Experts of a small language model: width 128, 32 experts in each of 7 layers.
Below are experts of layer 2 (counted from 0) of a mixture-of-experts language model. Rows are named router (the router's row for the expert), down (a neuron's output weights, with its number) and show model dimensions 0-127. Each number is 200 + 30 x the weight over its row's rms, rounded and kept within 0 to 999.
After each expert's rows: "comes before" lists some tokens at least twice as common just after its tokens as in all text. This comes from a sample of Wikipedia text that the model never trained on. Tokens count by the router's weight.

# expert 2
router,233,175,186,184,236,246,127,212,258,199,164,169,145,176,177,188,176,265,241,179,145,132,184,181,232,207,200,225,169,238,187,224,215,200,180,160,254,179,212,181,209,243,175,190,208,218,220,196,172,199,201,185,191,214,175,200,161,208,170,203,212,225,218,192,193,183,170,163,191,192,249,226,190,153,224,209,201,232,229,174,210,151,292,238,192,193,186,213,229,175,213,182,130,184,179,226,273,225,235,168,222,189,229,203,158,185,225,127,189,184,219,235,244,172,209,214,219,209,206,174,229,190,226,182,184,180,197,187
down0,204,189,206,231,184,178,223,214,236,250,190,258,231,218,147,221,192,194,194,182,243,202,166,207,205,128,189,253,213,219,174,266,222,157,219,194,163,231,208,190,187,172,177,209,216,212,214,148,235,231,217,213,166,184,195,182,231,183,172,171,235,204,235,200,174,166,206,203,158,212,216,178,165,221,213,202,189,171,221,177,250,216,200,193,203,272,127,171,216,206,229,190,233,174,206,156,260,223,157,186,217,257,199,262,232,190,139,189,183,208,210,182,182,228,231,157,240,220,185,247,144,154,232,190,176,227,210,229
down1,170,191,197,148,205,212,163,227,207,111,197,274,271,203,216,140,200,273,236,210,191,177,208,191,140,208,177,212,191,219,146,187,248,223,214,193,164,222,205,207,186,185,243,195,202,212,190,204,224,239,223,211,159,184,192,135,208,238,131,195,221,170,185,167,209,213,234,199,149,261,206,197,222,152,175,206,185,200,174,173,251,161,185,233,196,184,185,218,229,172,180,229,200,243,195,237,189,186,208,190,185,211,199,209,175,237,177,214,208,218,227,169,157,184,227,222,162,147,193,227,167,262,232,217,191,223,192,196
comes before: " ", " —", " \"", " −", " +", " ."

# expert 22
router,273,170,157,218,216,257,144,193,199,199,199,212,175,225,196,171,210,191,201,195,183,183,174,235,228,224,191,264,159,189,210,230,196,177,176,213,211,201,224,209,229,180,163,219,195,230,180,170,178,190,198,168,213,224,237,214,210,246,212,218,189,238,208,256,177,169,169,164,132,202,181,208,174,185,194,166,214,236,196,153,228,244,196,165,177,212,160,200,235,109,205,216,153,180,165,211,251,258,183,206,178,179,202,279,203,212,194,210,200,220,190,196,187,122,223,216,192,264,178,193,270,200,155,193,185,199,214,188
down0,236,185,201,226,216,181,218,167,196,167,174,185,213,151,211,203,139,223,181,127,204,171,210,235,250,161,223,214,165,215,162,206,214,230,253,153,226,181,226,170,211,168,210,193,213,242,163,180,209,264,210,254,211,206,192,182,231,212,226,186,188,230,239,177,225,217,209,197,270,193,205,168,162,177,197,242,245,202,169,217,232,238,185,192,235,166,240,162,188,298,227,170,172,245,223,229,218,171,167,208,231,215,190,185,172,227,175,193,244,227,214,206,170,199,168,217,247,182,176,208,178,183,172,251,216,187,223,253
down1,241,249,189,183,195,223,126,210,175,180,215,213,204,214,188,173,210,168,201,151,267,195,188,199,187,243,245,235,206,233,184,199,210,193,193,221,140,224,159,166,246,215,205,223,209,184,182,229,254,156,150,235,180,172,184,218,260,193,218,214,189,156,218,166,183,262,191,210,237,236,158,211,182,178,233,186,243,231,237,214,161,217,243,123,164,230,181,186,174,186,204,189,183,161,207,215,241,219,265,237,173,184,184,194,155,211,241,212,235,253,189,220,177,194,172,167,219,171,199,237,234,181,216,173,182,167,207,198
comes before: " The", "==", " In", " He", " It", "In"

# expert 26
router,264,229,185,165,160,221,182,209,203,217,145,232,169,211,174,174,178,204,205,188,187,164,172,151,211,198,187,209,208,153,192,194,239,166,217,151,273,229,198,217,212,202,153,159,200,250,204,216,184,197,214,211,186,195,170,179,192,193,216,140,162,264,191,226,195,207,170,188,134,233,193,198,134,161,206,218,217,197,182,187,183,241,228,183,180,202,195,197,289,179,199,147,175,196,222,161,213,222,196,194,217,225,259,234,130,193,220,151,202,170,190,192,215,147,150,207,198,225,206,174,251,225,195,235,214,249,206,216
down0,223,218,161,171,165,213,238,175,184,171,172,238,161,195,169,171,210,181,239,162,209,183,161,191,217,156,286,228,270,190,234,257,205,247,137,189,219,163,202,225,208,184,147,177,186,209,169,239,211,237,156,207,155,192,167,190,227,190,186,176,126,219,219,142,158,218,179,226,204,185,241,192,178,178,237,220,199,184,230,209,240,227,237,177,207,191,187,188,166,217,177,204,177,214,256,263,191,219,160,209,173,226,182,222,173,194,181,171,238,200,222,158,202,177,213,188,214,191,171,193,149,243,175,178,243,213,207,186
down1,232,237,180,172,243,191,238,238,219,239,220,205,219,225,183,246,222,180,187,177,195,232,191,229,206,170,229,218,185,242,207,217,237,142,222,246,213,201,255,195,286,187,237,237,204,277,183,220,215,229,196,163,154,189,169,206,206,172,228,196,179,201,178,212,216,210,219,211,192,166,186,143,176,230,229,184,199,196,235,174,209,166,149,178,218,159,206,205,227,220,220,166,190,171,210,217,205,260,184,224,107,178,224,177,216,201,231,205,205,208,245,248,213,204,156,223,188,229,163,184,285,183,187,233,214,180,239,213
comes before: " |", ":", " of", ",", "\n", " ("

# expert 30
router,188,219,171,212,187,208,182,203,205,258,211,204,204,179,194,196,165,209,171,184,208,237,217,175,194,187,249,225,210,210,229,251,231,200,200,166,284,209,208,161,153,199,173,191,190,253,193,199,218,144,204,192,174,263,247,155,234,229,171,203,203,203,224,202,220,223,239,205,141,235,196,229,150,189,219,218,205,252,159,171,232,207,256,210,174,183,195,202,245,192,205,125,175,173,203,206,272,169,236,201,116,170,223,250,185,186,248,178,155,199,221,212,252,171,175,211,219,203,174,168,237,185,179,171,185,202,197,201
down0,187,201,204,195,198,187,192,196,201,160,249,184,211,157,187,186,161,184,192,202,198,229,212,220,159,224,217,184,230,212,131,168,193,168,254,215,165,151,248,252,241,205,239,237,228,192,209,222,176,191,213,169,180,205,221,182,192,130,237,204,162,204,169,173,236,256,168,188,202,203,202,249,254,203,196,235,206,258,179,189,194,185,247,196,207,210,171,206,233,188,194,168,231,201,193,192,202,199,149,200,238,261,169,196,226,225,195,201,188,175,178,161,185,192,187,191,230,278,214,223,287,146,220,153,212,199,119,200
down1,223,181,174,198,204,220,193,255,225,148,213,190,168,207,241,225,191,275,162,204,201,223,195,229,161,199,194,216,204,244,181,181,145,198,209,230,110,201,191,182,158,217,208,154,158,192,178,210,194,218,145,205,217,213,193,254,203,161,205,202,236,203,214,191,258,214,218,191,236,200,215,178,192,230,205,211,197,128,221,177,173,178,189,204,199,187,212,230,280,205,158,177,183,261,177,266,137,202,217,183,208,234,217,229,171,208,211,188,146,195,186,206,210,240,204,198,178,184,151,198,167,221,254,278,215,183,220,195
comes before: "0", "1", "2", "20", " |", "3"

# expert 11
router,284,214,180,180,211,247,166,234,215,210,120,203,189,202,157,211,157,202,204,209,191,226,179,221,196,231,228,251,160,207,218,201,194,220,198,225,259,199,232,131,189,176,193,188,203,195,161,217,194,196,215,216,226,231,216,197,237,210,196,157,180,246,210,212,246,158,163,157,139,206,214,162,178,156,244,216,163,200,195,152,218,250,259,248,210,181,208,235,196,152,227,181,157,233,255,173,227,211,201,168,188,190,239,213,170,194,243,167,206,215,191,211,216,165,150,220,227,232,174,191,170,200,184,166,257,178,195,213
down0,216,173,213,227,189,183,122,187,203,190,216,290,200,278,169,241,247,210,212,161,188,145,215,145,219,190,193,263,264,223,197,148,177,219,176,223,171,265,205,249,222,226,218,234,195,222,212,172,198,197,247,202,187,173,200,194,212,193,233,207,158,233,161,208,183,206,208,166,249,170,160,178,232,215,247,221,208,208,219,155,190,177,171,181,207,202,199,157,177,176,246,246,182,202,201,195,150,202,217,225,185,196,172,190,218,217,190,195,230,220,210,208,204,227,221,225,245,172,261,179,132,209,189,189,176,168,208,199
down1,173,230,243,220,212,210,136,236,218,199,217,187,249,152,207,158,226,235,192,209,217,186,181,196,232,183,185,172,165,206,178,204,224,222,194,216,223,175,196,176,237,229,146,191,248,245,208,183,239,244,256,216,203,194,239,217,226,208,166,198,203,192,224,219,213,172,148,182,170,128,217,178,233,185,171,188,235,220,202,113,141,197,166,210,214,203,224,191,187,248,203,199,139,218,210,174,212,171,203,181,201,223,163,243,198,213,173,183,225,215,190,140,165,227,180,215,206,142,175,197,189,215,235,194,243,291,180,157
comes before: " the", " a", " his", " an", " be", " her"

# expert 24
router,207,207,166,222,197,185,147,172,195,232,185,198,166,210,199,203,189,203,206,202,167,185,147,282,259,211,181,243,171,193,221,184,188,169,208,275,219,176,208,210,210,201,149,154,215,209,164,213,221,167,231,205,197,197,216,171,240,180,189,186,209,252,192,200,250,189,216,129,185,165,214,201,122,186,271,222,210,237,181,157,205,207,254,204,170,222,179,214,228,150,168,234,141,203,209,205,208,206,194,171,212,165,225,211,195,175,237,221,168,213,187,261,215,141,201,235,202,213,207,130,223,154,229,196,211,237,219,214
down0,259,194,247,213,181,279,189,169,198,211,158,170,196,165,206,208,211,227,200,192,206,214,239,173,211,176,215,206,178,281,153,253,231,246,161,249,175,174,223,231,215,215,214,237,239,227,303,189,177,178,193,180,169,200,197,180,234,186,209,226,193,196,215,175,216,187,221,204,202,162,204,202,232,176,165,169,250,205,163,202,195,203,232,216,210,187,193,203,200,185,193,191,261,145,230,128,195,173,244,196,172,195,218,207,164,188,222,216,192,227,179,150,245,225,198,225,216,198,219,224,214,160,259,249,191,171,194,251
down1,204,258,196,217,166,237,245,241,184,236,172,219,238,201,190,210,145,213,177,203,227,217,205,240,236,248,166,207,193,209,181,169,255,223,144,183,212,199,186,143,186,213,200,163,187,238,223,247,227,227,181,183,243,226,203,209,171,199,220,223,265,198,237,203,195,229,217,209,218,187,233,264,166,230,191,173,241,168,219,252,203,159,178,192,140,206,203,206,213,152,217,199,171,230,189,235,225,195,150,123,131,191,211,241,191,183,173,157,212,228,213,192,250,222,212,204,210,233,263,221,227,250,181,207,187,201,203,209
comes before: " of", ",", " to", ".", " and", " in"

# expert 4
router,262,184,178,208,192,174,172,230,169,211,176,212,194,212,179,220,167,218,228,168,200,162,161,199,223,196,237,208,254,182,156,189,243,176,218,222,213,196,256,178,230,208,169,166,190,250,165,206,194,203,195,207,186,230,235,175,244,247,179,146,172,216,201,252,237,192,191,150,162,166,180,207,117,191,217,228,230,200,252,147,203,177,231,188,135,143,190,232,223,193,198,193,187,233,210,239,220,191,249,208,161,180,266,188,151,196,197,193,205,137,184,220,198,144,156,226,221,208,176,187,214,199,217,211,185,224,180,256
down0,159,190,193,185,110,226,205,220,189,207,189,144,178,190,230,165,264,169,167,232,254,158,211,214,171,262,178,274,208,230,206,239,189,214,198,242,250,174,206,202,156,223,211,205,196,167,241,194,159,121,235,216,146,183,169,198,216,230,208,221,211,194,213,172,185,142,206,216,217,234,172,176,155,184,209,221,206,221,143,186,217,174,234,172,205,223,241,203,159,185,171,226,208,194,156,204,180,188,203,161,190,156,226,162,239,218,234,195,162,194,218,165,155,210,194,187,192,203,233,189,187,219,262,191,175,187,204,209
down1,198,196,186,205,284,163,213,207,202,223,236,283,147,236,229,195,175,185,233,184,210,230,143,209,180,203,177,177,244,176,163,138,187,159,192,205,196,154,159,167,182,236,177,223,190,253,231,199,222,233,174,199,236,179,190,206,195,207,235,108,197,214,190,192,193,234,229,227,224,211,221,181,165,192,247,223,208,195,198,212,237,201,210,211,203,165,260,192,201,173,210,226,178,195,219,272,176,199,186,194,216,215,193,199,194,142,164,199,189,215,241,163,237,186,172,130,197,207,207,214,160,226,141,156,235,227,211,198
comes before: " of", ",", ".", " in", " and", " was"

# expert 23
router,250,184,170,208,200,266,181,211,197,214,212,168,184,200,159,219,195,224,184,141,189,226,173,186,179,233,207,270,178,183,251,269,230,210,178,220,225,212,199,173,218,215,117,171,232,220,206,189,170,175,198,185,188,197,208,174,224,199,177,170,184,197,194,278,207,193,128,127,162,186,176,171,164,145,203,171,219,214,212,158,243,189,238,193,182,157,164,194,187,156,207,158,176,239,178,175,211,186,219,183,161,219,206,247,166,225,197,168,185,235,205,226,169,154,194,209,231,225,164,137,197,233,183,184,198,207,189,222
down0,189,171,205,207,176,177,196,280,147,215,147,238,190,160,211,194,240,192,225,197,189,210,223,207,197,251,205,197,213,219,152,222,199,257,163,231,224,203,171,195,162,239,232,251,187,239,228,179,154,206,176,176,185,175,215,233,212,186,231,257,232,264,180,214,270,123,204,202,188,247,164,174,226,182,235,213,235,188,214,258,248,169,167,208,257,157,178,188,217,199,197,157,233,187,216,175,172,218,233,217,226,183,205,198,163,221,151,201,191,163,187,166,152,189,163,187,187,187,188,236,220,186,196,232,172,215,189,212
down1,168,196,207,279,219,229,186,250,177,237,224,213,175,180,181,229,213,181,171,178,245,181,183,150,230,187,220,193,194,170,165,143,207,218,171,222,229,175,206,214,233,189,160,193,187,170,228,159,239,178,230,188,208,212,167,161,202,198,268,219,227,231,208,255,212,195,212,210,155,241,207,148,258,191,216,261,188,224,262,197,170,197,181,193,207,195,202,177,175,219,169,241,207,212,218,241,233,224,223,178,135,173,209,173,215,178,195,138,201,204,196,196,178,154,172,168,160,202,248,249,222,194,195,260,229,234,252,213
comes before: " and", " which", " the", " but", " he", " who"

# expert 15
router,283,216,174,187,155,255,160,187,242,239,154,168,175,217,164,182,188,221,214,173,178,177,180,174,206,220,209,280,174,173,217,243,184,200,183,207,248,208,190,195,192,230,193,149,204,187,217,234,192,165,211,181,218,235,206,185,244,209,201,183,247,234,194,204,220,193,205,194,158,177,225,238,168,152,219,203,208,201,243,160,208,171,201,164,199,233,191,214,247,176,210,202,195,186,174,208,277,175,217,204,156,181,250,249,188,217,246,204,194,218,223,206,236,177,186,222,244,254,195,157,221,214,215,169,194,220,295,246
down0,213,199,157,189,214,144,222,249,230,184,212,211,204,169,214,176,209,158,223,189,208,205,242,229,192,181,187,153,163,156,206,203,210,162,181,162,206,247,193,234,151,196,193,183,256,221,188,192,225,138,206,227,217,183,220,203,212,209,159,181,216,182,203,183,180,165,218,150,185,166,222,189,240,189,213,194,191,168,225,189,200,253,226,205,176,140,164,192,144,215,235,217,187,191,189,133,157,282,206,247,192,242,249,197,200,197,195,151,207,138,256,172,157,206,155,210,175,181,141,266,200,189,206,168,204,191,168,195
down1,151,173,188,192,231,193,177,224,181,233,233,265,195,244,192,242,188,119,198,198,159,178,268,157,185,222,201,180,180,226,199,188,195,198,212,178,173,196,194,169,231,146,161,174,218,168,182,185,258,184,221,220,195,189,189,195,236,245,182,257,245,230,202,169,181,221,214,189,185,273,193,228,149,168,157,175,200,176,139,176,163,193,205,212,195,234,188,183,193,146,212,259,241,174,268,224,208,223,196,224,181,183,233,191,206,208,213,185,177,234,225,200,191,229,222,201,169,261,143,201,243,183,201,222,188,225,168,201
comes before: "|", " ", " Total", "|---|---|---|---|---|\n", " Party", "|---|---|---|---|\n"

# expert 19
router,216,173,229,167,180,193,172,187,229,225,173,182,198,191,205,212,197,214,184,178,193,121,185,244,232,239,227,248,201,201,249,197,234,181,242,223,250,222,215,162,202,217,170,177,240,204,201,212,185,172,186,218,192,216,195,182,213,224,165,164,231,264,187,238,149,161,144,175,192,210,206,173,139,207,195,205,242,241,189,195,208,206,205,183,227,190,205,192,213,124,213,236,160,180,194,165,290,227,235,216,171,146,244,216,132,185,197,215,198,202,211,221,224,154,183,186,186,220,144,141,208,184,182,220,189,224,241,253
down0,252,210,231,139,219,183,200,190,168,235,204,236,201,220,232,207,247,211,120,182,170,165,213,243,216,228,189,185,197,219,207,200,184,210,205,167,175,191,184,216,197,192,187,196,245,229,227,271,246,209,219,227,152,238,222,241,220,146,232,176,231,214,202,241,202,188,213,226,175,209,217,280,156,174,185,197,212,182,222,209,234,214,133,152,195,163,220,165,197,254,242,178,217,187,182,187,163,235,166,175,207,178,206,178,148,202,159,217,203,224,216,170,212,203,195,178,216,239,210,294,188,183,223,204,160,183,251,196
down1,179,235,230,183,225,246,158,192,202,194,200,159,180,228,154,177,202,251,275,224,211,200,231,198,178,192,174,208,232,171,194,268,170,195,256,265,200,232,156,163,225,182,169,233,192,155,196,212,183,213,168,195,213,194,174,199,157,175,170,159,199,185,183,172,178,211,203,195,192,192,164,188,131,190,216,188,128,184,163,195,175,234,208,242,209,240,198,249,189,187,190,156,180,190,211,220,209,211,242,161,212,242,168,185,215,218,238,206,176,228,207,209,214,243,170,247,262,189,282,167,225,223,217,245,210,173,226,186
comes before: "ing", "ed", "s", "er", "ers", "es"

# expert 14
router,226,234,219,207,193,258,169,215,201,233,130,165,152,172,187,248,198,184,210,195,185,230,164,193,225,227,174,228,174,190,188,205,204,215,237,254,258,182,228,177,211,213,173,193,193,222,247,140,219,191,241,184,193,207,217,166,208,176,178,167,218,225,196,250,179,189,207,157,125,195,198,191,141,161,178,213,195,190,208,176,210,200,228,155,197,198,179,264,200,149,217,185,148,182,202,169,200,192,252,200,201,199,268,210,157,205,261,184,201,225,224,171,275,170,160,181,192,234,199,186,231,197,229,177,228,171,259,217
down0,219,177,177,184,203,176,174,143,168,151,210,161,229,219,192,213,153,211,194,195,209,177,255,248,211,203,183,217,186,206,220,190,229,265,187,125,222,157,211,223,188,203,174,190,195,244,199,193,203,176,183,189,204,228,155,205,230,243,176,176,237,175,154,256,169,191,205,195,231,196,163,190,178,163,161,184,143,181,187,225,261,224,210,191,156,187,214,233,204,225,173,181,292,192,200,168,195,174,163,155,173,155,202,134,217,201,252,194,208,216,196,185,197,198,256,233,186,200,201,197,161,134,163,203,230,230,241,215
down1,225,202,224,200,214,168,188,210,194,259,193,164,199,223,149,223,230,247,217,131,214,183,210,187,213,190,150,196,202,138,184,242,219,167,191,214,200,232,178,178,205,280,174,186,188,227,247,193,212,161,208,163,218,164,220,185,186,223,203,232,236,181,210,169,207,205,214,171,180,250,169,198,208,193,225,169,196,172,150,197,261,257,231,232,174,233,195,166,249,198,220,158,245,190,169,210,210,218,186,203,176,140,218,202,197,151,197,165,190,157,170,182,104,167,229,241,208,220,195,195,180,237,218,152,227,212,210,244
comes before: " by", " to", " in", " the", " on", " as"

# expert 10
router,240,223,182,188,200,216,169,204,185,197,153,191,160,203,165,237,165,219,200,176,169,209,167,236,201,228,208,281,153,196,237,225,195,187,191,232,231,200,231,137,155,197,145,159,218,256,207,214,211,177,190,219,236,234,201,182,260,211,190,178,243,186,184,211,234,230,170,160,158,188,198,176,184,187,225,202,184,214,201,169,202,199,219,252,210,183,190,199,223,163,229,164,161,215,254,207,245,209,184,155,166,211,247,210,146,240,215,147,167,201,195,154,231,132,211,229,256,243,179,184,224,226,170,213,191,150,180,173
down0,170,228,209,228,194,183,208,191,219,213,206,179,221,188,172,124,193,216,218,148,232,195,251,193,182,195,149,176,200,235,209,192,251,165,176,218,218,167,137,163,185,180,222,216,223,227,169,252,199,191,177,226,196,206,207,218,211,245,181,204,236,207,197,213,197,198,190,211,180,158,163,212,140,159,172,214,188,256,200,219,224,242,213,207,199,195,219,195,156,204,218,201,222,235,215,199,234,155,245,213,181,127,237,127,184,177,222,234,181,180,190,213,165,207,199,170,193,179,242,245,221,249,199,234,150,313,190,219
down1,225,232,188,175,243,171,189,203,216,231,190,223,216,206,185,241,173,214,227,201,232,206,177,216,225,142,146,159,234,225,188,200,214,183,185,228,153,178,221,252,196,210,184,204,197,212,223,194,220,185,236,234,225,203,245,234,193,224,179,187,206,173,209,213,189,243,179,179,210,198,219,239,150,155,144,171,200,195,147,194,223,250,176,273,201,169,116,257,163,194,186,175,183,151,192,158,213,284,162,196,220,187,207,226,221,255,193,233,210,172,221,171,243,218,225,176,164,202,199,200,128,174,195,206,170,154,228,199
comes before: " the", " a", " his", " this", " its", " their"

# expert 16
router,243,246,201,174,198,183,140,166,211,233,125,216,203,184,156,189,214,172,238,145,210,217,190,208,197,220,220,282,196,220,239,232,206,211,221,193,231,207,176,188,244,196,171,146,225,174,212,202,227,164,237,191,198,210,174,194,221,206,232,179,160,237,179,256,224,153,177,161,180,204,173,197,164,203,190,199,188,240,217,166,200,184,224,221,178,204,166,159,228,163,244,162,156,229,224,192,232,255,194,155,167,204,210,238,187,210,205,212,175,225,163,194,252,160,171,209,224,177,137,126,216,196,189,232,233,197,257,199
down0,261,236,191,215,144,177,182,166,246,150,223,220,203,221,141,176,127,207,138,174,206,213,185,207,201,218,202,181,233,167,189,191,182,196,233,166,185,225,247,145,158,207,253,188,190,147,200,146,186,256,209,206,217,211,198,210,247,193,255,177,192,198,164,190,184,228,198,234,184,202,214,166,263,235,208,178,201,169,240,165,158,206,214,225,203,237,187,164,193,189,232,206,175,220,220,178,188,142,197,227,188,246,216,172,203,187,252,214,200,169,262,160,215,208,187,201,203,226,249,191,199,182,135,223,221,225,191,250
down1,211,203,223,198,191,194,209,181,175,203,267,177,150,196,234,243,221,179,208,164,239,148,226,184,219,213,192,197,161,213,155,196,245,166,221,220,190,216,213,241,201,162,211,190,180,206,171,171,205,186,195,190,174,225,181,169,184,184,191,189,174,223,200,190,145,200,185,197,285,169,231,213,122,203,198,183,245,208,150,217,191,251,235,205,223,231,246,227,236,166,216,168,153,177,247,198,219,197,224,204,209,216,153,193,191,117,250,222,110,203,193,205,187,174,248,216,219,171,247,218,213,218,153,197,238,213,243,218
comes before: " ", ".", "–", " UTC", "°", ":"

# expert 27
router,271,167,151,152,145,260,179,195,188,253,165,199,194,209,144,204,188,231,225,147,175,199,209,190,200,215,219,245,155,226,231,198,175,192,175,190,215,206,179,168,217,218,177,141,203,227,204,221,206,130,179,193,201,216,197,174,222,240,207,161,201,217,198,252,234,200,156,199,185,208,201,186,165,136,191,194,237,180,175,177,199,144,211,190,166,225,123,228,183,166,204,187,176,199,190,193,274,207,203,166,171,184,268,247,223,211,188,191,162,199,216,182,227,199,151,194,195,256,207,176,264,215,197,205,200,209,232,191
down0,202,184,170,203,218,211,236,174,149,200,231,215,203,222,215,166,200,186,204,272,149,226,190,152,175,221,211,144,190,194,203,135,210,259,244,182,225,177,181,204,191,189,163,190,208,160,212,173,212,223,213,192,188,213,191,224,185,198,199,215,183,251,177,254,231,200,147,187,199,249,232,192,194,177,277,271,202,256,251,241,182,195,190,205,216,191,184,206,237,205,173,163,202,192,187,194,197,207,220,236,210,197,198,166,129,196,192,199,247,237,155,189,212,182,170,259,159,151,167,226,243,194,263,213,219,149,171,194
down1,240,206,166,162,221,188,171,175,244,229,237,209,191,176,216,163,163,247,184,179,211,251,226,205,234,162,195,216,162,191,244,189,245,135,206,200,212,265,212,193,182,201,153,264,183,194,213,195,161,222,144,146,195,203,182,195,181,177,211,212,187,278,216,190,173,182,187,205,207,195,230,195,236,179,197,162,125,183,231,199,211,248,202,207,178,191,129,195,153,193,176,201,255,214,193,234,185,217,207,161,151,176,212,223,219,221,195,202,191,222,237,275,221,191,246,215,206,187,204,270,172,206,182,219,195,156,197,172
comes before: "-", "19", "born", "20", " •", "18"

# expert 28
router,207,215,198,223,230,219,158,231,234,214,153,216,180,219,166,178,130,220,198,191,169,185,163,243,208,206,229,196,207,223,221,240,177,205,203,247,261,213,209,192,236,226,190,201,201,267,207,255,187,157,189,190,183,225,212,202,214,207,210,186,217,245,219,180,206,217,183,156,151,213,240,247,144,183,158,209,244,256,223,187,218,197,201,168,189,180,214,200,221,176,216,160,156,217,185,227,271,239,220,183,200,225,246,181,154,191,221,195,217,262,225,216,206,139,217,221,213,182,174,149,258,188,162,188,183,226,264,254
down0,202,191,199,178,231,211,219,190,248,227,193,207,225,250,199,157,189,209,213,223,210,185,211,185,184,175,224,215,181,138,226,169,249,191,217,255,162,172,213,217,223,234,161,221,136,239,237,228,273,168,208,207,257,192,150,214,191,189,217,237,259,181,209,239,191,238,205,180,181,176,238,214,200,213,135,189,231,218,174,182,215,241,217,203,149,196,226,195,268,239,174,177,144,141,198,244,220,199,195,177,170,178,181,226,169,162,215,229,176,194,155,218,190,216,242,145,218,179,231,231,164,170,190,163,158,178,193,209
down1,199,245,172,186,182,233,175,173,170,180,162,156,211,164,200,179,153,155,194,141,222,171,247,157,208,160,203,193,252,239,187,220,219,262,199,184,233,230,166,133,244,193,154,249,195,170,183,179,169,195,245,276,220,195,197,236,187,175,205,209,218,207,233,232,222,235,255,178,176,194,179,193,179,212,260,202,239,197,221,178,180,187,169,230,186,186,221,180,184,217,253,251,256,201,184,171,224,183,181,229,155,162,220,179,145,229,158,195,189,170,224,205,199,226,231,186,230,228,226,210,180,234,213,214,155,191,204,196
comes before: " |", "0", ".", " |\n", "%", ";"